config.toml
moe_layers = [0, 2, 4, 6, 8, 10, 12, 14]
routed_scale = 2.5
balance_loss = 0.00059
init_std_router = 0.026
n_head = 12
n_kv_head = 12
vocab_size = 6835
norm = "layernorm"
rope_base = 76100.0
rope_fraction = 1.0
qk_norm = false
tie_embeddings = false
batch_tokens = 131072
seq_len = 512
dataset = "wikipedia_en"
Below are experts of layer 8 (counted from 0) of a mixture-of-experts language model. Rows are named router (the router's row for the expert), down (a neuron's output weights, with its number) and show model dimensions 0-95. Each number is 128 + 24 x the weight over its row's rms, rounded and kept within 0 to 255. Numbers have three digits each.
After each expert's rows: "comes before" lists some tokens at least twice as common just after its tokens as in all text. This comes from a sample of Wikipedia text that the model never trained on. Tokens count by the router's weight.

# expert 86
router:131137099152134148127117140120147118157124107137121126119130152148061133139094134101119128102126117127132095133167115081180105138134106140102120150140146087101139150139131143139141106103138104139170156137144134142103164127079131149114102153187153134112100164125113133125119104155096126103
down0:133146119173143107129145116142086165130111152070112137158159109125108127128141110107092096147110169086098124101161179140164152169104104100133151148129155136114100151106099136107122141119086138119120159094123153161153144102097148072115166128145153112141129169107132132158157129125133106126
comes before: ",", " (", "\n", "ya", "i", "a"

# expert 49
router:150110140154125133147131123102118144120136091104085142138143157179104137175134125127135103119132133168107111143098079103137156112128072126125125128142116116122143125119119158108150106089130135157118113151147120095128139107087098181116109147123114157108118132142098123138098151163145142114
down0:121106138123142170137117114123152145135165118149115126152174075118111103121106123084123099163169127126119091111102090131124146162143157149158110092142119128154103084132121151162128134120134182118198112132134117142083109103127110118128160137159102118173114118119144163114161124141139130143
comes before: " |", " ", ":", ")", "%", "0"

# expert 19
router:089110108157133141159107105107102156161129150109140121091104120102138174141114156111146087143109130206144100164107140143149137130113123131129143161161153103108143133142106151115121134120124111121207091112107076085116121117108149154096096109136138112110090105131136119117078108171112134138
down0:147163127160133095166129138141109150138102121136121131152165181110106131117117122179122058118146130138082107135117113120108138137147153119129126151147102130129135162161129122114085111140129111131104115102147112116116138108135118093139121138141092147112124141130083176135119168130087096114
comes before: " |", ";", " |\n", "house", "^{", "er"

# expert 45
router:143139143144140126139131139148102151176157137126120133136101106144121142127108123093141093143108120133123108149113115095152120102160119130113103119146131152079137093178154147119151143121163128115120130144132106107104104189133158149132141203140131141076117125145093078128140150131143139102
down0:108121128191103104141098136106119135125128123161095100174125080160117113102106114113113144139102117134133123113133153185155133099099141088121106123119118133156150161108152129126178151089122140142172124122086132126171133121112156115092110177126193133179108111148124127152087120112129149122
comes before: ",", ".", " (", "\n", " and", ".\n\n"

# expert 5
router:145140129130111139115139157083129135169143150126104119121113102157126127132088104142145087098099114103112117136098094101123134103119106153104129143171105114143177094147113140115153057143143151098130113139170099108108176146127170124089112107133129119121113097183108115119125106112119088087
down3:140165098149111103151114083127136117110130173160118153103086117116149102164130147154119100145117109143120153144140153125112145146168114123163123132106140131145160118137119160113167137104162139148130145132124158128133124180112124161138131122142178136116155145099146116119116127139092149129
comes before: " of", ",", " and", ".", " in", ".\n\n"

# expert 27
router:108143130128084159171122135155117137137131128093101159105125121189120143139112148097145092140127103136149074174133137083142137127157099131090104124120129064126142138114142135126155114109127115136139086121111098100106143139086166138121088161129143142119120125173152127127158111140113124110
down0:151138098099116148152159129128176116135172118113114130136122133149120096163146121113085162138165131105126149108120131124125088108144136122165188094121133105121135111126121112183153170141091151122101147138135097135096096087148161094139144168107100151113159152109088149108135117144131129115
comes before: " ", " |", "|", " |\n", "1", " Liberal"

# expert 60
router:094103155123121101128095140097126146137151142119159155116087139168124160135097138114151106112137107144144100123148131105131132140155135088085117106131094102095169099108154138123147125101167108084159099138133122082154158158100138105110147115133118140121093111154154112104114122130149103091
down3:160105130159151131153112125129108135112110105143126109177125137143102089158115091126108089116131122113145113150128113104139152154112109136122122079139174147124131107157135127098174165115154123111139145162114110058182136132151121096128135173151109112128142103113150133096133121084104151166
comes before: ",", " and", "\n", ".", " (", " in"

# expert 15
router:097143120119116102150149126115110156136147146113135115110119115153140117138126148105141079111116178159163098176121146086138107093128120165096117145138081116133175117118147136128138141100139100089122129125162113132111118136123146123142102155163113124107118119166130090126145167118128137094
down0:153080116112126115101147150136150130135109140118127081090118134147164115133128155133113091131108109167130143114151135136108079114117149149134080139108110148147101164116145168086130112158117092090095149148164094099085072127115149143131167126154157116124128105148139147147119106134119102146
comes before: " ", " —", " list", " $", " W", " A"

# expert 37
router:106167127147116112094097118138148167118131138097106102105092128161145122153130132138178124077109109131129111168152113127123085115183132151096067141111139141135126108127195157114111103103144115128135076169125122111107152152097101147112106169138139142119123126143108127103106099123147112104
down3:130102149127108146166148118144117115125133160148152139124129141131093135135143141112069093134092125123148136119106127128102112153126126133097137146118141152085112088109130115134192165169138163122145136104134084166119105130154140137108141125110114139133161118121149119147185077128084102096
comes before: "201", "200", "1", "202", "2", "199"

# expert 84
router:111118125131130133115128111134149129111141142091098130114130131195135115183088132132118123122111101151139118127145115110123116129156121154070117141155143116127144112125114140134130134122150084135168081163109134109092143119123137143116109152149093126098091121148119135088127105145148100123
down0:107164100171105120172130141089083129166099135123165125078153100146135102115093155084116116151119140115106105164157139117112116124108139160113126094127138096173155068158137178122159172151131130124127126143131152136103133156121117154104132101116146139126142139141145126130125099109155166181
comes before: " |", "–", ".", ",", ";", "th"

# expert 117
router:103114131137137082180107098139112147126139150093116146154112144100116118142098129103145111108126111169120125150169144119142086109154094162100125124127080113146167152112154137120167133089165104100141114128118122144131133156126137136117140152142154150109128115178127097134121147194138138089
down0:119094160135110133105114134125145134095135104097129159107159134136127136143137124123165162117123121139154123132137127158121107169150121098136114129133136134126140146127095085178141152097118054130143117160063133163100157144159101133112153134114110166132147137154143130122147120180142121076
comes before: " ", " \"", " S", " L", " N", " C"

# expert 57
router:114110136154092105138092131128114125180114115129106120151104148130138112153099132128114098107127111128177124125094090137137116090135087165106109172138157114126159105133110160124145140100146067106139122129151091075139112128130087137118136173148179193127104123105112106131112091156145115041
down0:134136095098146138138158109132076130128130137153110145114141085122116182136144121151117110095136120161155161149132185118120158115146134113099169156168100146108093118148104147144119117122136102168084139113171130181113112124121131096106103108057123127127155156130140105101097125116180098133
comes before: " ", " of", ",", " in", "==\n", ".\n\n"

# expert 25
router:102141153134142092152120109128085128160178137130125147141094125127114103154091144104119114107139127148161136137149134093144126114132124121127118146148081104109128100141145147148145079124145116112112124123164087141135166127120118147128127151137124154097104109156130131108062173163144141055
down0:109108156143155135132142132122099150105116113141138130075181083183131131130125131081140115132131118136142084141143135142091135122128113130134151133137147090118095175062134161172122152124115168130174135083115133132125092116132155105130111068102141094145126183115129117141131116122102073176
comes before: " of", ",", " and", " in", "\n", " for"

# expert 71
router:079132086147113112143102112125153101154135163110114128100092155158111150152148136134151118095088115176144101172149108100118086117126111126095089146150103126118135096183145140119104090122171103129146109132140147121106105126077186144108159146187148157130109127119092121148124127111132093126
down0:137174149172148118124140108119152129108132168093138112127081138142151168167126096129110140060107194125144088133115137142121137161157105122114170101162134117114130149138139163142132121141171107105195126132113104175141157153123134143166150148128170145119135092104108103093104100136123157115
comes before: "-", "|", "=", "==", "===", "The"

# expert 6
router:133111101127110077168106112084102152130136136115135140116093144145100153139093128105163126122108110130126106121158079109118072110150123160107143153148115099118145080152153135107101092143132116096155132136158100117126173133141130144114137142126155148118109105135131128111088115104167082077
down0:098113136139130149173096120146141141152126167113125145102105120138107105149129138138116161146104128123124136139091103152118104145105125123121108098112158145174138145127151143112138125119157152117146180120124113116136143112135109134150153105165149149152136148121110132133093126155108081139
comes before: " and", " of", " the", " in", " for", ".\n\n"

# expert 55
router:089137063153119124132117093116116147139172144092105146140110174139147129159117146129112116098124120172161130149135137121153082098166148132085093133130089162120127141153110137148130143132109144100132109151135127089131139125107172127101127141178129157141126162111134086108096119144175087105
down0:154103142170135114159155099138172099128112078132095129104128084133117115109150115119121133111111103131089125098110134092128126062170156136171131197117122149138116099159156133131118169120114170135125158140109089145164161139154158168129095126129110124125105174144164128146083121133131110128
comes before: "The", "|", "==", "===", "-", "S"

# expert 50
router:129122123143112124146118095090136145136133150081121168141128107149117130145148121126107106115101090151161106142143086084117099096195092138136118157139149123119149125175146130117127104106141080128130103148153099138121176132114108154089132154135138122124055106150101125100090139137163107080
down0:159112148138161182125166132111141158120148158112132140142118150136146138114166133088140143097125125149111131127090063146087116138135119115136137142133118145110101149147127006120112119111133146139075122102115087104119156105103133088100126121107118098135159136117165148087087172117146116088
comes before: " the", " a", " his", " her", " its", " an"

# expert 76
router:113127120167156116152120107116137131137168162090081147111144171118125160179123119079174111102116101164133103140135108128161124139187117144084092127153061094121118139149158143157158112076128107128151099143097132146118155139132112157107111144123168118089112110147084128125115109159143119102
down0:102097109152122162116113128087105130141112156151087105113121157117105140123108112103103130131131129160109105144134117161108134136099090113094100134124138123102123123102127092140138134124170153093134127190127116111101094177111195152124139096111114158110129125150127123110165136116123175127
comes before: " ", " •", " Born", " Country", " Genus", " Website"

# expert 105
router:124170112136143124150116130134120148182147112122098139145127102143136182157089163116119104135127116162133113174121126147120121106140115138084119115167089099086135125155149149141169120086125112107113130149156135107130131123117153156118140126149143134134103128183140101082151124110138141113
down0:123133128135149154108128134131135122124143131129090125129130121124138127131080121124168167154084138127118163131118128144121130147122144116173126156134097091159114089153145090121097116135137141086089106119144160150156138132094120138082087081092123115130115064117107158147147130163098123081
comes before: " ", " |", "0", "1", " −", " +"

# expert 78
router:104132105124079118130065104108091142151131168099125142088124135142115132163136140113110118107131108140127122143140129153120137113173118160122150136135131137117146163162122143136128102150154128126171124187162146098145166161078111129099113125166132146109120115153120142093111117124117103115
down0:149127102114143171113120130120140121151084091102123111100133145125078156148128121085153164125096119094143161107111139143151104148125102106147110105107160145105131097120110172096162123114121089109141172084120117179132147108100113114103106058134127111170145154113122109151112107131074115129
comes before: "-", "|", " the", "==", "===", "The"

# expert 28
router:148105118118074116124145139108115121153153125089105145142099152136123129138102143126124104091134104176181121169145093072132120110168131147121142132138095103101120086159130155106151112126145146114112133135163143125166150099110145143137105126120191138126097115143130087106076092116127126061
down0:109152130161136129140121121168066147164128132153100120155087120150129162151120143110155130133087164105123124187133128129168159152092134114116113124125142148128199156125087135128130153114100106102147102114107145122154119102126081124108162134143121124111114139170164178093187158109148169161
comes before: " of", " to", ",", " that", " in", "."

# expert 70
router:136140085150107096138094147103138127165181116130126113121114140129101136106102134105113128142076077156145112134098116091182129105138131133120131139124103111120167108103127135074137133130139131093139107134118122082095137127110128112102123131134118146120098111139095126089118129129142147089
down0:102148146147137169122098106148124132115173103121120117104138161104114098127119127124090113111121152167141170137109142085112151111130093120107124092114121124118124129125126108123143137169144097171114109136178143140133135111139127177141103122189168161127173128070121122100098084123122145141
comes before: ",", " and", "\"", ".", " of", " ("

# expert 72
router:076127108139111140152129126144107132140118141081090124111134146178116169149115118097155095150121108151164128147170122124109093118173112126090072108124130112148135100121138162134143095091134108101159109118136132138122117118118173156128132124138157163141123118151088083089114127157135102131
down0:119169163125121100120117135084115125108118110108083134146149103121187151106081134157139158121143096104110148107127127115104137139122127156099119112137157100142117142096118145109141087105134132118126135126139118155123150148112100177120111158135160114084125114093113136149106105095139106187
comes before: "0", "5", "4", "9", "6", "8"

# expert 12
router:106102114115127102142080102093094144155130149110119138102157112139111148151138127139154082104110110166109115146166126103122116098131118142156112125099098127122151124162143148104115129144144105106146102151126107129098120122137130100101125148133137152075076167132084134116090126179137067147
down0:136119127109132102113106133143110110101160100102151125133136094123119107132107130119116188175137106117149172149167164116144083113107139144155159124152113117140136121125089165151142156141146137138116131123129128101132094132094132141134118065146139092124153061158132124123104110101139126109
comes before: ":", " by", "\n", " office", " date", " name"

# expert 39
router:097151130149129116117081113101112110113127120134112125110128125154122103171131165089133137097087092193156134127090085100135136125182135174097144131152130084139120179132168153134128083106135131104157080158123128087097187146132138171115104164117171135121117105150135097078087113115135144063
down0:091163114154108084135142144135095129163128153155145132131180114132103120119122154127116142151157126134147126129138112126152161175078113131099101173096128077091144127107091165107126153115113118099162143093106174140170112110117127141147110154115117153104147126128097159172103124133146126155
comes before: " to", " a", " by", " the", " in", "ing"

# expert 43
router:089135144127108128146098136103131115173149111102124128094126106181110130195117111110162139115104095155132129158126096129147078132154133110089128177136114105139157105122128150110107133102174098150147115148180146131095172148108145153103130130097159137132097099127127104105082093137138095103
down3:127101142088121116087154145113162114119186145094133105119124115112120151134126178111152152130146163130127169133175129080116133159135189117116135103126100114151095138149140138118095135121148130115103161052138123106126150133106169140151151104142121128128082136126105148104184144169123144139
comes before: " in", " by", " on", " to", "ed", " from"

# expert 98
router:103151134145120098122099099151135160141146158082127171121131157121124173143119164133105096097114067120153107133115100105152112116144106161090130158122110112116161154149127145105130071098177101133147071124176096119125112150114112166092105154133151130129075105157097102135088123126174114083
down0:162105137124117156093107156102149130097049164081092113146176094109091167135144134160117137144163136108141111119108091117090110093104093086128154091129160119109087155133136076093130101173116151141094097100118102132132126165125132106151144097083118127142106110114098105126114091102132122110
comes before: " the", " ", " a", " his", " their", " its"